Experts of a small language model: width 128, 2 picks a token.
Below are experts of layer 3 (counted from 0) of a mixture-of-experts language model. Rows are named router (the router's row for the expert), up (a neuron's input weights, with its number) and show model dimensions 0-127. Each number is 128 + 32 x the weight over its row's rms, rounded and kept within 0 to 255. Numbers have three digits each.
Before each expert's rows: "mostly gets" lists some tokens that are sent to it at least half of the time. This comes from a sample of Wikipedia text that the model never trained on.

# expert 3
mostly gets: "0", "s", "6", "'", "9", "4"
router:154050104092139167172195118154145090144143155095163118119099147148149149121138102172140141077099144096134119187145108138141071125121138060040051133108105126122158127126168137094137152165156100085153098125130127144077126156084146189132161181115116100142070139129072137122132101199074111120145179137116163102212156098163154162159143152157117127127138073148122166106165160129132133127170
up8:124154063148128118084147157090112145053112121198161098149023120122178112088094124087137127085137126091145091099129164136133151118156094172170159134158152155118087090137121095171162071117151116196136145098126156192119157149160130140162153101152113083086109191144117078115093085155146160145137111093147133160091151138078133133135148112141153153112137177177094041132161132162123144148161
up9:110129193151109107134142139161124136107091118162097139119172112109104140153072172166123153121171157067050094131144150128196170107154126120172088160087106146159127105133087168177124080075113093107145159196144116095134125089142092115124141051157111129132122111140085104167105033138131179126112153127132126136102121097177084116058129142143153153160152110134143065086131136120034129118134
up10:167103124108108168161202116139139147135145184146140135139130201157242158114111105093096096113146126136133136123153146146095148151138134094139109154108134131163078128153160133106083110129130097061096133096113120177097072077075208082090112130151097086127071178124135168098159136198113086122116182128157141128155099100118175141187101144105134169130157106147143125105137147154087055140132
up11:191175171163182100136172115084126113165170086144128094116074116204121088133110113159158100111099149176124132090160132161110158104176111086124155141140117119129110055192136132080090113111128122175072134115094158121147138127113079137172138145173186094143146147128108128141122116118119123080171154102104128145132088105092066109123074139105148141169114128188129056122086197130099143199167
up12:171145143103102083156100077136116099130084152183111153142144067131124244128096153159100127112145125119101072123124154048096162097158107167127109118145073157170112115167095114133144139109209121103136128114200129120147147079082140151124136129092097146107143141122137149178104075158067104081114197179145144061190129134158141147160109161129117132115110119084096168139122135130082118144133
up13:160045028138112087108166151126119153074203100156073120152070139135163155118093142129147097173123103161108168167148142102163121146144126114125109129113147124144117139152157125153150144157110165096133106099174121163115088106099127112078137128099153073104111149132095126136138121157074119150102141142117154076138091098142139114158191113222178146168138144053127171142158120115034125127166
up14:192101096121150061128133145051156128169035121129099181082124127140105125185139122139138100113089160101088131094127120160198096162099190126162131108141171107157202165112114164130117157112132108110139138166120076104202137129068153109093136147124097148175076091113103067090112153117164106140090121153148052135123104138156153113165119081134118125130169188078129160131126114127120108126112
up15:211112061079114166104100106161110123104170151142087096149150185144061164112159047118127117091136180154088145110196162087174115134167103125131093146169116140145129144123120116097208063188154114110124159124097164144118129115135154091121163168085122120144137127160153124089122057140160160128133155118159144109107083104111143157156145168182145140146130060111148093132088154113182139114090
up16:126155091116104141166136199157158072136116104088177084129093186165039172139134099100044169145125164137118117139115183129105123107156107095125183131117161144156132115130074180160137124118153068120115134117077148174139114126112138126149137173137173100113073164093169157158132155086103163102137184115094124139159080093125100161066141119116138135106156068144164089102079187141166154132149
up17:059128106119130122117143133105123117092118171117111084132148095148162100109163107130137153146069150183141101099111134117069186151126104145120143135124116091151128188149142073115119149169079117147090114067169198136133116120144080112130135118118130132034127067140181160094178104195072163208139091116142154105163082132115116107111089114119118116126121145208149109125134076098212111137151
up18:119125124154167111174115129090163152098144113108114090163088173151137144109083117137085141119127113125146150173141130140136135051155111176154129172134048101085157090170128100072122158119184138129087116187063054112087142150113096173179175125109111134132140118100035103147145133119103116128174142122104133111192164073109162170111110144106095137114108161159095064134160167136067097126171
up19:088152127112137206124142130156138137088121122115155136197155111084134125105058110125100101075117154116117173079121094126174176121173077060151067123132170132131139097140136139083132099145138171142138124111161169150139110033103131100139160124077133088097126176198180119117158124161168144141079125150178113164140088118083138167188169073079125147137101128133141085110179161133110112087129
up20:082177099128156148192119138112101150141125153100101150120152060137133166116144116118146110190148166224082122132150114147114145136156108122171156142135111101131060172140146117155115068090127176090152127143159098119097144124151127118143161108125080080091112102133093080108081115015147130118124100101049136136033134116106153106143173169132140157125118119122126083157130058138163116101103
up21:077134118159081142176164156108151134100175082128105133133135108134149168127140136141077164184108132115075149096132131135089147129154109146118093108115085159197124100117125134132187100117103151111143154138086114134109213191122139152115114036189150150117108103097132079217076143173150083144087081138107133131153098126122166117137109171164121113167117058167150069134186103106093100141150
up22:114119155105072127071140090105197107136087109126119127095130169150137100108168099117165182118131134154094143135154085130102129057107116065105087094121146049151127076144120073073206090105136097154138113155137171152144156058143154123145145174180127133086112179147095171116125094147143153137208153109134110162163122114088170091128162179140161145144174113142127079087142076116147138133102
up23:141156154146099086157141123091113130125138104117150165122144125214131181101116088071164125099127145109096134184130099168155055098102102127157155138102171081104121063117162150146123104073151157146224088205085129133118187124097173158139160111105102100149117168159078147102139197165164103197159166120112086135144103115106133108122106075160143128103095092091120099154129144097158147121130

# expert 7
mostly gets: "oc", "Cov", "help ", "‍–‍", "sc", "ș"
router:107090109166096143126112119090116080204115111096143157125124110121095115101113147114124033128143082131153126122142108042172176181103081106133120132146172164100112161086190141138094132110094088112149182095127156111136117127134115137142154098059138149120115143178147111121209167167158180099187142164160114131092134132094162162176103119093189109060105115100100135141116143103140069173145
up18:102071119129104120136085146167142136164159069122150176169177093092062139122120135117077156160116152184149152114119203101177134102158107072183129123154067122105123082106064121133124154141113068052152158085079147169182121114118080118128145198113074150131098160166190138194106117133107132086113099118113164117104157141129144103147070163139103132141140141117130091175121132135117127084132
up19:097105144135136157162104132122122131119130132130140136188196098144126171144163110135163140176152178124094130088151119086110114116149142158100098144115085105122125200136098119129144097155175134069134134131126132114071107099125111126115056125144112210166138186167072113094076130099169066116146069083176232119135140124152152117173111074172081145072165156115157158090176147116116124102145
up20:108167143115140107106075097130115167142130107090123147083088099126107119126104137107105119059129189167088130194196168114131090105111134080192117090148110120114134064113146134137150021076116088073141084196120158108158137110085124200119103148125159123108113104161096126163146159101131115091147159139134139113100137121166158130181186102161157136099102186119140105104170151169111110185102
up21:125138104145150160161170151132157128140150095088113105124141149114140129189090117149120106097083135119154162183104092151117117137136141080133178132159149071055109132120103144122095129080164142112106115078140115131148172139194118116141174053091146095160169170111122164147134183185115063150065117127163214131156145135112125107086131132134150143130089154215190111182160118140107173069096
up22:114098158124105133108098175070068128179148143178104133133059186131070189111077068171123140155142143173095096100137104105139128127104083126193128126064103126171103145159134064110112150174152098179117144152069137108061105109097113078106101086185096153171125117182156171142126150143140072109133168126142184160122095148145100119086122110093159115102147163145148132093171125137112116140148
up23:139069115203163112161106165173091173134106104119147142151144086143118114137109145140085073101137159131118134132145080128121123132132079063121122189172115100196155124148092166169184159038116079151116088119129130196116111100149115105089095162157151164123168097126165116124127079057109105156058068141125135106144100146090140168138170140116192150130168158118132137113097139106137163089168
up24:113129141116098119151122120177096121148149076125131101100134143152107099095150091092130137102085125165188063135089067119127140165111142106105181123105154159153234125122098052124166106157119114132087131079129122141073090180214087124102091128120143129145147052131130123185083158111131138155117100157086093146159086100107185147137117147091088139151130172134157180153159155159108125127062
up25:187045110155116128092151130127149123170115110059096120135085157072080177113115154084059109179151154115095153178098143122131094137139120139174103120128183116160151141167106127143149118100138170120136204094119127127146041114160150128141174151106100152166122077114125142165114147139149107076117113160183104148175168073154115102037123138092127158074157104134095111167087142152142123125149
up26:168104144129155183089165119125136118134127123048138129095156101150159128107139175082152132109110146132117113096112162170161090136124105146103107139116091097133146108165193108138140136107176094157166078050204114154097149078204098141187137107078111085116145133120110150170158097090067129098128109094138064172125143127100137075076093084151129095185120162130111139162106209144099116112104
up27:091130184208060169172119183129135088179151177059106143160124098125120147131126079100105124114127130153098179195156169119133197158167101048126137118161150113137192136158102088133053086133154114142140104103135082105099150133133131189127098126162084126120143127097103102114120077099149117133132155127118122098086105147179133168124130118070106123107157111121108099126137203156131152162076
up28:094096107148108135037092146113107157116128135131141057168149157120124143158103082154140118119111140147146152130145155120098134125138133162191102147128159176104164123075134093102144077178083146090174077087125110170145149121125124118109108208167154124097159111137171126236075146156169143106131113096128047071141163134107140140121102103049132163139146180119122149103148170186145123102116
up29:107133207144133135157139098087136118129139083145122093138096121138144090111084152120140174171111083162213150145110100142117178097105127092146183106101168117136096121146058112175083149147119129057078125166155189144125131112094194089158082129136115145174128114111158096150128132119104073162126139106208162078136097148146094150150147190068122146159142190154126135113189119160140164148105
up30:171068171183137162168152221108135170126114116161110163176132133147125134118101134091102104086094146195136084121119142123091158130168155131084156098127093137147101098162098141096112120162177066161101051139116101118139158104088109181163092189169149129134092080080190107111149103089138148156133155148057140131101134126123077134119082117124100114111143072127170168165108159118182143156123
up31:079101150123117114148084117114109144098128093108125111089155086161120150111128085088081079110127119173115199126141200135172198115167110183126128113116114107137152142142128102142114152092157149071147132089087099139143170110103108126203162203180096168055138180131092113196089142128106119151176166140182179076080132133199115086135128153129115124162122113152138110118142133107064136129138
up32:206127122160166119108118117085109119146129142155133127165082093184174130170057121107157100055076095126081082142184122127119176147155121122101133077183200073119138154140113040125150127105099140125135113086120163135110174110162148156151064129111117144165112151163120128177137111109116078133124095104137105123131176117145144188110132118109115089116166082163098076197141147182160141149097
up33:117130175167126062139190099088108126118196135122135145056103146176160141088043141121071134159091100087115057139108135138134158140141106131111141180207089108194130122093138131089092108184087166110103134144074115128097157174098152110114135123106159102155159137120097109142099146128200111121079155137101050126160164107128145116149094062165087151153125135108091148102122127129130149113155

# expert 0
mostly gets: "Gl", "Kh", "Ge", "Bur", "Hy", "New"
router:154124097105091109121099118131150136124091213112127133146171137151106084188158192101147119170160066107098104055138043097146064102123116116112186127088162125061104093168114144157116133137162098130141150138155088115165104131153107137137106123180175157110183135147154070058119111115138134085178131137125083103126140148192135134133120127117178122100134122112133145173094100046115073136124
up8:148128133162095129102122188094131166124209126097182083145112132115113136132129144118098092113089073153164138142124094087132083178071099096148116113108069184151148153136139099136132148166154149107171107211104157126124071096184136159124099080111102136192191087107087108128110145099101129189106170137139119129114143122158149132162132127083091127184181158098157109120178113102145081066073
up9:092089137116168118165119150137100160123109134140099166169083135082135131171144115144101097084133108137094167141154161174164162154193134142139137078142117110163153076169108115107145192126117219118107108059174094093088075160174137216155060102115102114142066119101069134146101143175138097187192113159154126106128120176119162147147141114149134138108143166103082108117112160158122128126162
up10:118108134106126086142117130159130127173080164110140144063135104137106128181083152089130068128060156136141118176085130114120153168172125165170134157195181092089149095132193092097146125082119168103171140076150107109152164136144179067099093134143177123100074115087158121162122142122149076125115131101162124165091096120125129091160097077155116121125157185123130057172195112151128135190142
up11:147132140124103162113154107104211098084139108163125146197125115129109136150174131136139126143164121185213117147111116105089136112172160099159138159163071124189098071150143087169172112127095133115089108133129105151100152181121013087098054120161124097160142114120163128139124172156142116147101164115146138117087098122090132171122114146129151090127100159122104094112108169159084108207176
up12:132154190123132126135210156070065120139139156082113105145109116204159111166084157101174111132143107084102160136091143119047125123183114119097120132160091153138086100153117120141116105174162138137156141222161130182139118067168155100123140100129143102149090130124062129090163111085153103171117121117166120119123082104151087113126128111164177112096155134069112166069148128090094136175104
up13:075169153197128139193149126106125177100139086099163163134108123133167056165113121113159138103116145146133111112129158153150088144120122128122167163136118124123092146070122153141123180061089124129160122133151153148129032125133140109053153110079156153134095098086168112118169114097022139119130150111120164175083165128121133100179071127110147102150132103181122204135184157151101147131125
up14:177108181075192114136133127137115078109167126158126170151136117154180112129155081156120095137107110171087173117112107143078127155086132152139107105127057136204122123069092129177137140141147102118144168179081164124160066124089117083100149175173107120145145150093138104205130160125143077173148110177091178140151118130114105098117149156139150143108081140128108117051112148189122126054110
up15:091132093193138112141165098181119145114146083111119121164161107109125168152121137124150107081163139101155152121134155120157138111165126158154118111175061094096185116126121123113138148124131113130125082087106179120183133173112075076082105102149140173044111137132132175168092122147110128154167098093152108200184168166133117137153133105087112176120149161112101135174126209173120048174075
up16:121163158164167141132185151135089114112131118163154126208156100094138092189111149078115098112102126155130152153116076129171164162146110184158161155143080110069131124118087143128188093145113104125078095072090121097029157117155123102073171167128145122138120119141136081131118174139084117133117165073085105133079143122115112132134108093196134087134125164181111118084114158106072066150142
up17:139139116114143198125145111103067125127149115066145147127183157087165070162155141151097099112119129166189095103141160147130094123163168111118154145127136097134148148146093133083142139119103160113113094141153150156071143080141163046090155142215198186053086074071166111110170157152115141093145172101164118089102154125113131150080178080110093144143121128122108114147148144128075144101149
up18:139123057113120096150175118147118072151115149123160022113071132127144115145130143118128117114187096169157144154118156148135135138109114099072108059098054108162108123126110141123175190074161136061185077201102106115102132165106118163142099176138099116085158184151107135099132060132115172137076090124134082128163133136112099123123171093162137129149151126121174155132152133126149152073146
up19:120088089141155108100105187117106090098175153104108127134101131122121168123097100133118081108098130118127199094107081151140180142119131121181193152123137197186162119135170150119193172171108145077131086110116129116058105178208143192072087142157115138140113119102129158171137173120125101085122093079133155143107138130173099110147117087206111138109113130150108068143075130138118102163102
up20:163072116147143133073133099120188139013141077139108129161142144112117091154110202071148126188140113172138141133121095115102181111108159128106126136190058122171136113171114133111118128113116121113163132127099070160156076135078175107143143100156144099097125098128150089143112101132151150204115212097123141173086153126186124093143115116151112126166066114133102104139123160175146103141160
up21:169149125140101114086082160127191113152181124082138104185116139112114121110102156107142076125112121171172155153103116098182117125125061044104150076084107151140164107060109096166133130081193127147149096112123089156165130162166131100130173134144121143135152120077152145097144077116162162140120095125094164122172054086196091136136100129119094164122099116146172184142053128166118147152121
up22:141099150177234123109190116163114183129075100127164081103095127122092113177088103035128155129122149123153134116087139155227113138098136145118113203100119127117147072168082157160140162095192157133119117158141107101123101070094175108143124100103154127107170150136121128131141114119159099127117117128134139102130110151139112126115194077131107118166180157169162086199146105136115117126102
up23:157135115175138129081096130041115085097172142194110118111152082082096089128036175091140117099131122174130165138138126200117117110141113133170150128162131140095132140134152166213204180111175171159084122129116139117092084130156088111099132102093105105108105173093138091124111135073163114186131098165132125127095142134104154101097114157144134088160116166147174111097163115148191130141159